python train.py --d_expert=512 --lr_router=0.000723 --n_head=8 --n_kv_head=8 --norm="layernorm" --norm_eps=1e-05 --positions="learned" --tie_embeddings=false --init_std_up=0.0175 --optimizer="adam_variant" --grad_clip=1.0 --schedule="wsd" --batch_tokens=262144 --seq_len=1024
Below are experts of layer 4 (counted from 0) of a mixture-of-experts language model. Rows are named router (the router's row for the expert), down (a neuron's output weights, with its number) and show model dimensions 80-159. Each number is 200 + 20 x the weight over its row's rms, rounded and kept within 0 to 999.
After each expert's rows: "raises" lists some tokens whose logits its average output raises strongly, later layers aside. This comes from a sample of Wikipedia text that the model never trained on.

# expert 0
router,197,210,232,217,210,194,155,237,208,195,234,214,186,215,194,209,183,223,216,206,218,159,232,212,181,178,187,226,189,166,202,210,201,196,190,184,165,183,222,171,187,209,200,186,224,190,177,208,214,207,189,179,201,190,204,197,214,217,164,206,163,184,197,195,213,221,216,227,217,225,184,182,176,200,211,242,209,212,216,235
down0,213,202,218,178,198,171,204,209,212,251,240,183,181,187,220,219,206,186,200,167,176,214,203,207,188,184,212,157,213,234,204,177,164,186,217,235,177,196,209,203,199,202,217,215,212,246,201,220,187,197,198,245,175,191,182,212,187,220,180,193,189,192,230,203,178,201,203,205,179,230,188,247,225,215,189,192,189,156,201,196
raises: ")===", "'s first", "); ", "\")"

# expert 26
router,208,204,181,194,197,165,139,197,220,175,192,183,200,227,200,205,221,199,207,174,202,200,223,218,193,175,169,234,176,213,191,207,210,185,186,228,182,173,206,195,157,201,217,195,211,204,182,180,220,212,211,186,217,212,221,192,208,220,171,186,189,186,213,200,208,216,197,178,219,251,221,187,195,206,196,183,232,210,228,222
down0,214,212,179,153,171,197,197,197,220,242,229,216,205,205,194,206,181,233,217,204,194,205,213,174,170,196,222,192,233,197,163,226,221,191,209,216,218,197,208,208,218,188,256,219,222,228,197,212,167,218,200,214,217,186,170,185,206,205,192,221,207,198,219,159,182,215,201,198,185,197,223,215,211,198,202,235,178,184,209,202
raises: "en | ", ") | ", ") |  |", "; | ", "- Born:", " | Succeeded by"

# expert 7
router,210,197,167,203,191,206,189,167,215,179,207,211,214,219,216,189,191,212,207,210,215,201,205,204,166,185,202,220,184,182,240,197,202,185,202,214,152,196,246,177,133,200,224,220,208,168,192,210,211,226,198,164,200,221,217,197,224,212,195,211,175,183,216,197,220,208,206,239,177,214,164,223,218,193,208,193,205,239,241,238
down0,179,172,228,184,215,208,219,186,190,198,195,199,166,208,178,200,245,168,159,191,178,163,207,228,228,198,209,210,195,191,166,225,180,198,192,202,190,188,194,216,180,176,222,205,226,227,185,200,235,231,203,217,162,206,214,207,204,171,177,186,233,198,214,185,213,169,187,212,202,205,155,183,200,169,196,220,239,218,227,211
raises: ") | ", " / (", ") |  |", " (aged "

# expert 23
router,216,207,184,212,175,201,164,184,244,183,186,199,187,212,208,206,167,210,186,201,179,155,218,186,181,184,169,215,189,156,199,209,207,163,203,202,174,167,198,163,209,198,209,189,198,171,190,174,215,208,202,156,223,231,203,168,209,222,200,199,179,203,210,205,230,219,174,204,213,203,191,191,199,194,206,193,224,192,215,219
down0,222,192,215,209,187,155,199,208,236,212,198,237,204,204,193,225,196,192,199,226,185,219,182,160,155,200,199,190,215,198,184,187,160,213,212,163,185,219,197,195,195,191,187,233,215,201,213,229,214,200,219,192,206,190,189,221,213,195,211,197,205,202,205,193,189,171,197,216,203,173,195,213,233,189,192,203,197,188,186,221
raises: "weight", " whom", "ing=="

# expert 29
router,212,202,172,247,169,204,185,197,202,205,202,148,210,208,215,205,211,200,262,212,252,146,184,193,225,183,203,223,188,184,199,221,232,222,199,235,227,179,209,186,201,206,236,212,204,173,180,177,202,182,190,156,203,217,208,173,177,202,179,200,176,189,188,168,192,215,230,163,200,208,204,182,199,165,218,148,229,240,223,228
down0,189,224,221,215,194,196,208,199,199,216,229,196,223,207,173,189,224,193,201,184,185,242,182,188,189,211,189,176,197,230,177,189,199,203,243,192,212,209,196,187,183,193,230,183,190,220,172,235,223,179,215,178,186,195,214,192,208,179,191,237,191,165,188,198,169,175,179,216,219,167,211,198,199,193,231,214,200,219,241,165
raises: "- Born:", "- Born: ", "=", "Scientific classification", "- The", "- V"

# expert 21
router,192,160,200,237,158,161,158,184,223,175,205,205,190,224,202,191,167,240,223,205,217,207,205,217,190,193,193,207,195,203,188,212,203,218,200,251,164,202,196,190,198,175,225,184,213,188,197,196,213,196,179,186,204,210,208,200,218,201,205,191,184,218,186,145,236,201,187,210,181,199,184,185,201,183,229,172,224,196,224,233
down0,212,221,237,190,196,173,199,216,199,191,227,224,208,205,244,223,229,203,179,190,217,184,212,231,233,199,178,164,202,232,185,183,191,197,214,235,204,202,201,186,173,201,245,226,195,202,192,228,215,192,201,199,162,174,197,194,145,181,211,179,219,206,219,175,198,196,189,190,194,164,203,203,213,175,185,213,193,183,214,167
raises: "en | ", ") | ", ") |  |", "): ", ") was", " ==="

# expert 24
router,233,235,192,228,190,177,177,181,197,183,204,190,159,200,221,216,152,208,226,200,201,184,218,208,232,169,171,202,157,177,219,176,183,183,186,234,174,186,205,204,206,219,210,198,209,177,215,196,226,236,221,149,194,218,232,169,235,215,184,216,233,210,229,193,223,177,205,207,212,220,167,208,200,182,187,211,207,222,209,229
down0,223,218,211,186,196,233,191,192,206,212,213,224,189,182,206,229,179,245,192,180,175,210,204,237,184,222,224,183,209,230,201,192,183,207,238,184,208,226,212,228,191,220,207,194,192,176,222,232,171,238,203,206,197,197,196,239,183,176,224,202,203,212,163,202,211,175,198,181,217,198,227,212,200,218,183,175,222,158,193,209
raises: " ===", ")===", ") | ", ") |  |", ") was", "s==="

# expert 2
router,216,217,183,184,179,178,167,175,242,175,220,192,219,216,201,187,209,208,213,197,213,168,225,204,223,210,173,225,182,216,216,210,218,206,212,220,155,173,225,195,195,185,218,206,218,195,204,194,193,211,216,173,202,208,234,154,211,209,187,202,182,174,178,166,223,198,222,209,200,251,174,198,190,175,227,203,197,190,211,196
down0,162,168,216,189,196,193,209,214,176,187,177,194,203,198,186,217,216,240,195,227,236,166,170,200,187,189,204,231,195,186,204,205,198,184,239,209,188,225,214,192,216,236,221,209,192,229,165,219,172,180,215,214,178,224,201,225,213,182,211,197,192,206,206,192,184,177,222,205,183,190,174,214,219,201,184,171,245,143,210,197
raises: ") |  |", ")===", ") | ", " ===", "”", "; | "

# expert 20
router,231,199,193,252,211,189,191,206,225,184,194,199,186,227,174,187,194,219,201,232,197,178,212,222,193,204,153,218,197,182,207,191,214,200,182,180,171,191,198,208,159,204,241,234,204,174,170,207,181,193,227,186,207,188,217,184,207,208,182,219,169,156,209,191,207,243,193,227,211,218,197,197,192,178,230,228,193,214,207,210
down0,208,213,182,175,211,141,202,221,202,218,182,218,200,160,220,203,187,214,182,211,200,222,177,159,199,185,174,179,173,198,160,195,208,225,189,195,175,199,226,215,211,168,250,205,196,232,200,205,210,243,165,188,179,180,212,207,211,149,225,209,186,201,215,209,209,197,198,228,228,195,245,230,212,232,215,226,212,205,207,182
raises: "==Rec", "s===", "s, the"

# expert 19
router,224,175,199,227,200,179,179,196,214,183,185,175,196,219,193,191,191,209,206,235,209,182,230,200,235,184,190,211,197,191,196,225,208,193,209,219,175,191,238,187,153,207,206,237,202,195,191,216,207,221,180,174,172,211,198,213,207,192,195,213,189,176,212,203,216,192,187,212,185,212,194,153,193,175,200,195,213,200,222,202
down0,208,220,241,190,189,177,197,181,227,210,189,228,178,204,171,203,189,229,225,218,180,206,190,208,172,228,185,223,179,175,228,213,209,222,187,214,171,186,199,200,197,202,190,214,219,217,181,233,202,217,203,188,200,201,185,192,182,164,194,203,148,194,241,225,183,187,220,240,168,149,211,206,231,187,182,198,220,190,191,210
raises: ") |  |", ")===", ") was", "- Born:", ") | ", "en | "

# expert 13
router,229,227,175,176,201,195,179,224,204,199,189,191,197,224,206,203,217,224,193,193,195,197,212,211,219,209,196,227,191,189,210,168,209,194,197,223,201,179,219,169,167,217,231,209,208,188,208,215,212,219,216,190,178,222,205,191,210,176,189,210,215,213,174,182,209,196,204,208,194,213,224,151,145,205,214,188,216,216,217,189
down0,201,212,217,178,204,192,227,209,210,222,228,191,211,256,252,213,218,192,172,160,189,200,204,170,242,208,195,189,238,174,262,226,184,215,198,203,206,191,195,214,165,183,239,208,211,167,202,208,230,195,171,196,172,211,213,206,200,252,203,183,189,197,170,238,210,185,180,201,231,201,180,185,179,223,197,250,218,163,194,195
raises: "): ", "en | ", ") | ", ") |  |", "); ", "a | "

# expert 5
router,232,190,179,235,201,210,186,209,244,182,193,172,186,222,169,211,207,197,217,218,203,140,196,193,233,179,198,211,201,194,220,204,207,191,196,223,212,192,197,193,180,202,224,229,185,182,195,215,194,209,208,192,205,220,196,199,196,221,190,215,191,204,219,193,211,207,232,184,189,230,208,171,174,165,197,186,208,219,206,260
down0,190,203,224,231,236,200,225,200,205,196,194,192,203,198,245,240,183,190,212,198,139,167,186,175,215,219,234,186,178,226,192,216,184,199,190,191,196,201,166,199,195,186,198,185,172,185,203,257,193,222,193,214,184,194,201,227,154,181,177,187,219,217,206,216,205,174,174,177,211,218,187,197,194,212,246,169,246,236,229,233
raises: ") | ", ") was", ") |  |"

# expert 3
router,205,216,186,197,220,197,167,178,205,163,209,206,198,232,214,212,206,218,207,198,242,198,204,216,264,184,188,205,180,183,210,191,194,207,218,237,143,188,229,198,178,215,218,190,244,190,204,191,212,201,193,146,230,228,211,200,232,219,188,214,215,190,213,183,195,171,187,211,169,203,211,172,218,203,205,187,214,197,204,226
down0,191,208,214,202,231,201,181,216,202,211,220,211,188,205,225,207,207,210,173,226,187,192,203,190,186,176,198,164,183,170,183,198,191,208,230,206,219,166,196,201,176,207,231,188,183,217,212,243,194,197,217,217,181,205,200,195,204,202,238,198,192,229,216,204,232,196,232,194,202,206,203,190,218,176,201,190,209,180,248,182
raises: ")===", ") was", ") | ", "en | ", ") |  |", "ologist"

# expert 11
router,227,188,210,201,187,198,186,189,217,194,196,164,185,215,211,213,212,184,224,194,228,158,225,209,222,186,189,236,183,188,181,186,198,192,187,210,200,196,203,208,195,220,226,212,218,170,172,190,189,207,195,191,232,210,227,199,210,229,204,211,178,187,202,181,225,242,242,223,243,202,166,224,209,196,209,218,214,213,219,218
down0,193,170,220,191,210,177,179,224,185,185,231,235,230,195,186,218,197,196,203,227,210,229,202,221,170,208,165,209,207,244,196,185,196,217,194,175,215,243,210,223,197,164,227,220,209,205,213,206,214,213,194,214,191,182,213,184,165,174,186,203,219,203,216,188,213,191,210,171,192,213,197,179,206,187,206,212,199,214,193,198
raises: ")===", " include", "; | ", "en | ", " ===", ") | "

# expert 6
router,225,185,196,223,177,211,192,200,241,164,207,202,188,210,217,186,191,206,236,204,197,192,231,194,199,180,186,221,192,202,206,185,200,178,185,223,167,146,201,210,174,201,201,206,209,208,188,197,188,200,203,176,205,193,233,212,210,236,196,203,187,216,183,178,227,238,212,190,220,188,198,209,179,209,233,200,202,186,216,213
down0,182,204,221,175,230,186,199,226,215,181,227,204,183,159,195,215,190,207,125,205,178,215,192,207,185,202,202,242,183,211,195,193,185,214,190,206,203,207,217,196,193,220,222,199,188,179,192,220,212,174,184,226,173,200,194,188,189,160,211,196,178,204,194,210,226,191,239,220,215,197,211,239,191,203,210,199,193,184,231,183
raises: ") was", ")===", "en | ", "): ", ") | ", ") |  |"

# expert 15
router,191,205,200,207,187,191,147,194,201,194,131,175,224,231,204,175,159,237,192,189,224,173,221,202,193,177,203,213,201,193,221,213,219,170,212,209,205,172,195,201,179,229,237,158,201,192,204,156,225,195,206,185,223,199,219,180,204,212,190,195,204,174,197,199,207,182,200,205,184,189,206,190,198,179,236,217,209,186,223,178
down0,195,179,221,179,203,171,194,180,189,216,199,193,238,219,201,182,187,213,215,201,173,177,177,178,207,211,187,204,210,182,191,222,219,208,197,183,143,219,187,244,199,202,209,216,217,232,184,222,175,161,207,212,204,230,190,214,225,183,221,203,173,169,227,181,177,216,178,192,215,175,189,210,184,194,186,233,166,211,214,204
raises: "): ", "- Born:", "\")", ") | ", ");", "==="

# expert 25
router,232,192,163,222,195,201,134,191,229,180,201,188,193,229,205,204,205,227,207,217,236,164,215,215,218,182,204,217,202,199,208,186,207,188,195,193,172,158,211,194,185,189,217,187,200,171,177,209,225,227,207,178,216,216,219,180,215,233,196,205,200,193,192,204,205,222,213,204,217,212,207,175,191,189,204,192,204,190,214,236
down0,177,208,204,180,230,202,208,222,195,218,208,203,187,200,194,202,157,239,212,170,170,215,191,179,167,181,163,213,207,201,191,188,214,243,150,219,225,230,180,201,211,210,204,192,206,230,221,210,216,169,214,201,172,170,174,201,142,143,175,232,202,223,202,203,196,204,224,231,200,202,186,237,200,198,215,201,205,163,222,221
raises: "en | ", " include", "ategory"

# expert 22
router,220,200,190,218,183,215,165,197,213,209,210,199,210,229,211,199,170,228,191,194,215,165,189,210,223,180,190,225,190,183,183,199,216,201,195,224,174,197,216,193,197,214,212,209,215,203,185,221,191,188,213,176,216,207,189,185,197,199,169,203,208,222,202,182,195,242,164,195,212,213,191,188,206,185,200,181,221,197,213,222
down0,200,232,196,169,200,213,207,204,150,245,213,237,242,209,190,222,216,234,175,149,191,196,206,180,208,179,217,189,216,231,151,204,177,233,240,199,179,174,187,193,184,194,231,209,186,213,185,215,190,196,198,187,179,197,194,223,197,187,234,189,220,215,218,163,238,196,187,208,172,195,207,218,196,196,206,221,188,202,222,208
raises: ") | ", "en | ", ") |  |", ");", "; | ", "- Born:"